{
  "num_hidden_layers": 10,
  "routed_scale": 5.66,
  "lr_router": 0.00151
}
Below are experts of layer 2 (counted from 0) of a mixture-of-experts language model. Rows are named router (the router's row for the expert), gate (a neuron's input weights, with its number), up (a neuron's input weights, with its number), down (a neuron's output weights, with its number) and show model dimensions 0-159. Each number is 128 + 24 x the weight over its row's rms, rounded and kept within 0 to 255. Numbers have three digits each.
Before each expert's rows: a language model's description of what the expert responds to. This comes from a sample of Wikipedia text that the model never trained on.

# expert 53
It responds to: Past-tense verbs and verb pieces in narrative, such as decided, revealed, married, killed, plus much after not, and other.
router:103120123155147141108105093162107139147139126124113093141148138147095118120099102129171100139203143090156122129075122168135129107108105114141139178125084114140149095129104122161133154155080132136136134153159148094112098130109140134107115133124090104124159127110136119118122136160112114149141163112126122178109104151144079107089136115153128101121109102148158100133084174123132130134176149125129134134136112069176126105091115095125155113113165141097164131120157097149158107121114121
gate2:130137120094174130105119120201132125160143134144151112119174162096142147153112115143188119103170182132139120138095126135122142117105131123125118156143124117172114146155115133127162149147110112136110074143132161110188091167144094106112135133104106101116136107075117110093135135128121143119132134091122192129129148097172154106116154114129106105116127112128147109138118125115118136112177114139141142110138151070175116121095093120078116120138125110084094122126139099146120142123153128
up2:131136156061182149101121127147137070143167113169136114130176157140145143133125101086168150136151158151139128121094144121122119136124163152131106137127139119151125148107149151105144153148087090150111097155137148092155137147148095117148104157120145145118155139075108136120125116125131170131124145073088151127143104115157119093128151127108141121123142116126133103115122148132127154107164139166140119139096124117147099177108115133080135160127098087076073126098116099140149099124115103
down2:136148158109086138110142173145109124132124125131139158112130090094099130109158162124123096131111136145103124134144157121115155157136144169144133128137144170146157165162136096163124175160116116095133158154141159129139126142152147098136141112123159152130098089149098143099118131107146121143102115073118122090158132144143102122135142133131145110162184155156092083137140117171105139090115100176100144168169172088123136119173121153149119083167124118156154096114113127129150102120108150
gate3:104130126126093122136175109135134140146169133137154144113138100159151138136155140121088106101073140142130153116142109144116138129105113142145134151145097118124127117131096148091126142143151178146134122143106179093140146123131150129093095165161090127113182141129155121186092127136110117121127105126111160171124090145109140168133154118080100165094118156124148161152129112119140193131110095145132151145087156141109138067105085159099102102158126112136144113156096101127129142117138154
up3:168100125135167147096130132111120117149073125094109142167140099069129191138129145135120118165123092157112151122125076103126116161134127109097097146143144150158100152099152133164108109119105102116134130136131123132162123147163123161160140090123134129133132135154145131100134142139169100136101108068148136105133160156101135115151145089137101159154133102155090095125130091125078103150139124109104109090137110137171194133129107133140130139139153149103131117126136099082149135104155139
down3:140065158087125122127114117135104109075108114121089129124098138132103134133152131146141167087148188106128136156099105132146105144064142136108117096144138079131094105123141086140139115142114125100115106132095091144180151139100122087146096122087126133111146091118143151087129148100098197161147117112141127123106161148151138121143107128111144100107149141151134117124130120172122077132136107132153167118103139126121147123142136133107156130106112164093169131086102141118123111094115127
gate4:108094136106139110133145062125149146099159128123128140137152125169132123104157121123184079129120122139106143111109137145127133157112118163141121138136155147128119081123125106159178096173152156123160119104114092173102108147138155126164137103134111116123154123152107146158165118144099100151157134134127079130128155129132144192127090111167157128088172154132144108128169140120133119103167170138118118120133099165138159173095137096167163112133146116154097098118124115138115155130133106
up4:126118143104163129132111163134111080117126127129129149099133102125082157145204108113141151112099140139136124132140179092141142131131133133109127129112070113147139097126144119133122174146128062086069115171151124175133162109099101092093137108133086136101139133154126136132155166094134102130145115123151102189116142148136076172143125121116108120157161165121114135135137137133111110122137110112116105133162131127148143167154135144143087096158144127155109168144152143120104113143134119
down4:116147144139135133157101105164134118063123085140117161087157109104106109133135120106147133131145127111123099100106098130164136114169154154088147120113120144140105176081131151105117095134133056116106141122088159073119108110160121124149133148108167103146137124163137127145153132111105115123135163155124075160131138147132112088099126120122111136114103108117127109129173126149147082104118134124139116095122118100138136165109055144086154141180114121164114107135115138103149122126106124
gate5:152075099111119108159132148140114123135127142125126158072143125130144115124094123147130162123152166108107175150176113179114148157142118133148122135148107129090141126191143085127110087124145140121127153157135097150108121129130099132126157185143099155131143158096172115174168140137122139130111095143157112168145108158111092117148136151112065174092137141129123089168117144151149154148119150150128148117113135121163121113092130126127146117147120139127159129132124065123114099104138100
up5:142124150140101139129139130146154156105149121153123099078145116146112084143130127109102145131101109113113189149137137125140146131115128142126077127119131197138155125161128153127149071144150039104137145128151146137144199091112113123087115176119141121088136127109136124125172149152120152136141159133126130163175136124150118104114119073130139129097127111141135115118139138149127106147098139102127086157138123128127157083110119117056137106101110104120124132120138108138157113160121136
down5:126162118115147200117166137159132108159115131103113147132114137112153068117150142106102177090162091129142163161141114110166140135134071132163137089164120130096112150127143146092123153123167112124138136142097103118144105144100124101144136151130163121141136119128140097104165195163144107131146165080154119103122122131134117123125151088145114134128115145098121146139128104123146110082114105092117115106122126058146115116097104099085139108122130110150135123101135126079155140124125135
gate6:154115149084103166162109128136130164156169157115067123083081185111087093144133115141098150123149121139106115159113092086123136129141152124120150156086117151086138117151152117157148142128116103146158133153127151135146155146150119111159167182149139126106133140073119137133088154110135109137117132141151153176115143152128076107108108126166143135162102146160137128117117160109138142159140154136114122135110113135145132119128124142120103126070093110081138154145136144134148130160154101
up6:088135128099165094120140170123123054147142132108173139140104133124187140105112131139096119109127121073153172105160143121075145152080153120147105109120152070141110112109084148117130086098162114103132149153157110170114128121132142158135109131122125131147133148098147150119110130160116133112118104174128158131162100111137141156141114143138136105170137114134143101121139072159081109153124133109110130127132125085163114085097150126111135115119126123141156135131125112067123124134138135
down6:121140136137137134141107100151158163168113147120122135089136135166128158130115139093103098085126119135112152124132143070142107123069100102099127119073130111136150122129158142084116169111147092155122147130145121144151129147119175092099110119117104116118124114088129101152174141129085117132103172112147125095109106110092136160126133133153145098169155139156116103124135165112090177160109129143099119122106093133091081164133143161077168134129106132141148096162126108153124131145124146
gate7:144124158132148092126114132106138110109131137159164128094104099090130125169112138101151116161151162157171138142150122156129119117080079132137150140094114140063188123140133136137095119120121094169136104153125125113136155183126140160070116107112112153153123140124123085113146108102132087143097136112118141132162162169158146125136134093088135126141147116090119108169086126163100125108157116130143156101143103119114107143124167111073138115124130167099133162129134116136111140128127167
up7:110124107123109115112116165142129159156128116111135119159151158139131111082169103121148121127081127148132099141076137120119114075142144112114181127169139119136119147151145102105144126151112152153130157073100093116119105110152124128145153117151153085111141115094134184145109184118125141132144107139150152180105085123115108111129147154152097102141126096119146132125133150099114150129139071151112136155122137122144132103172079166173086122171151122137137096097156140131140082125130111
down7:128112099119091140144124115145154135136087134121124089168137138131100120130098088111166133144147123170133150136088114133111162112176138127130084156198130170112102136136103141108132109161137151112136156163142113109078100141141138130141118200098126148128140101144122133135093117126124100118138139130106129102105149091161144113113141163144114115114105116122166049138107089090088085081135137130157155116131160118101139124144130133110116177125101099141172135130151144132146126105120110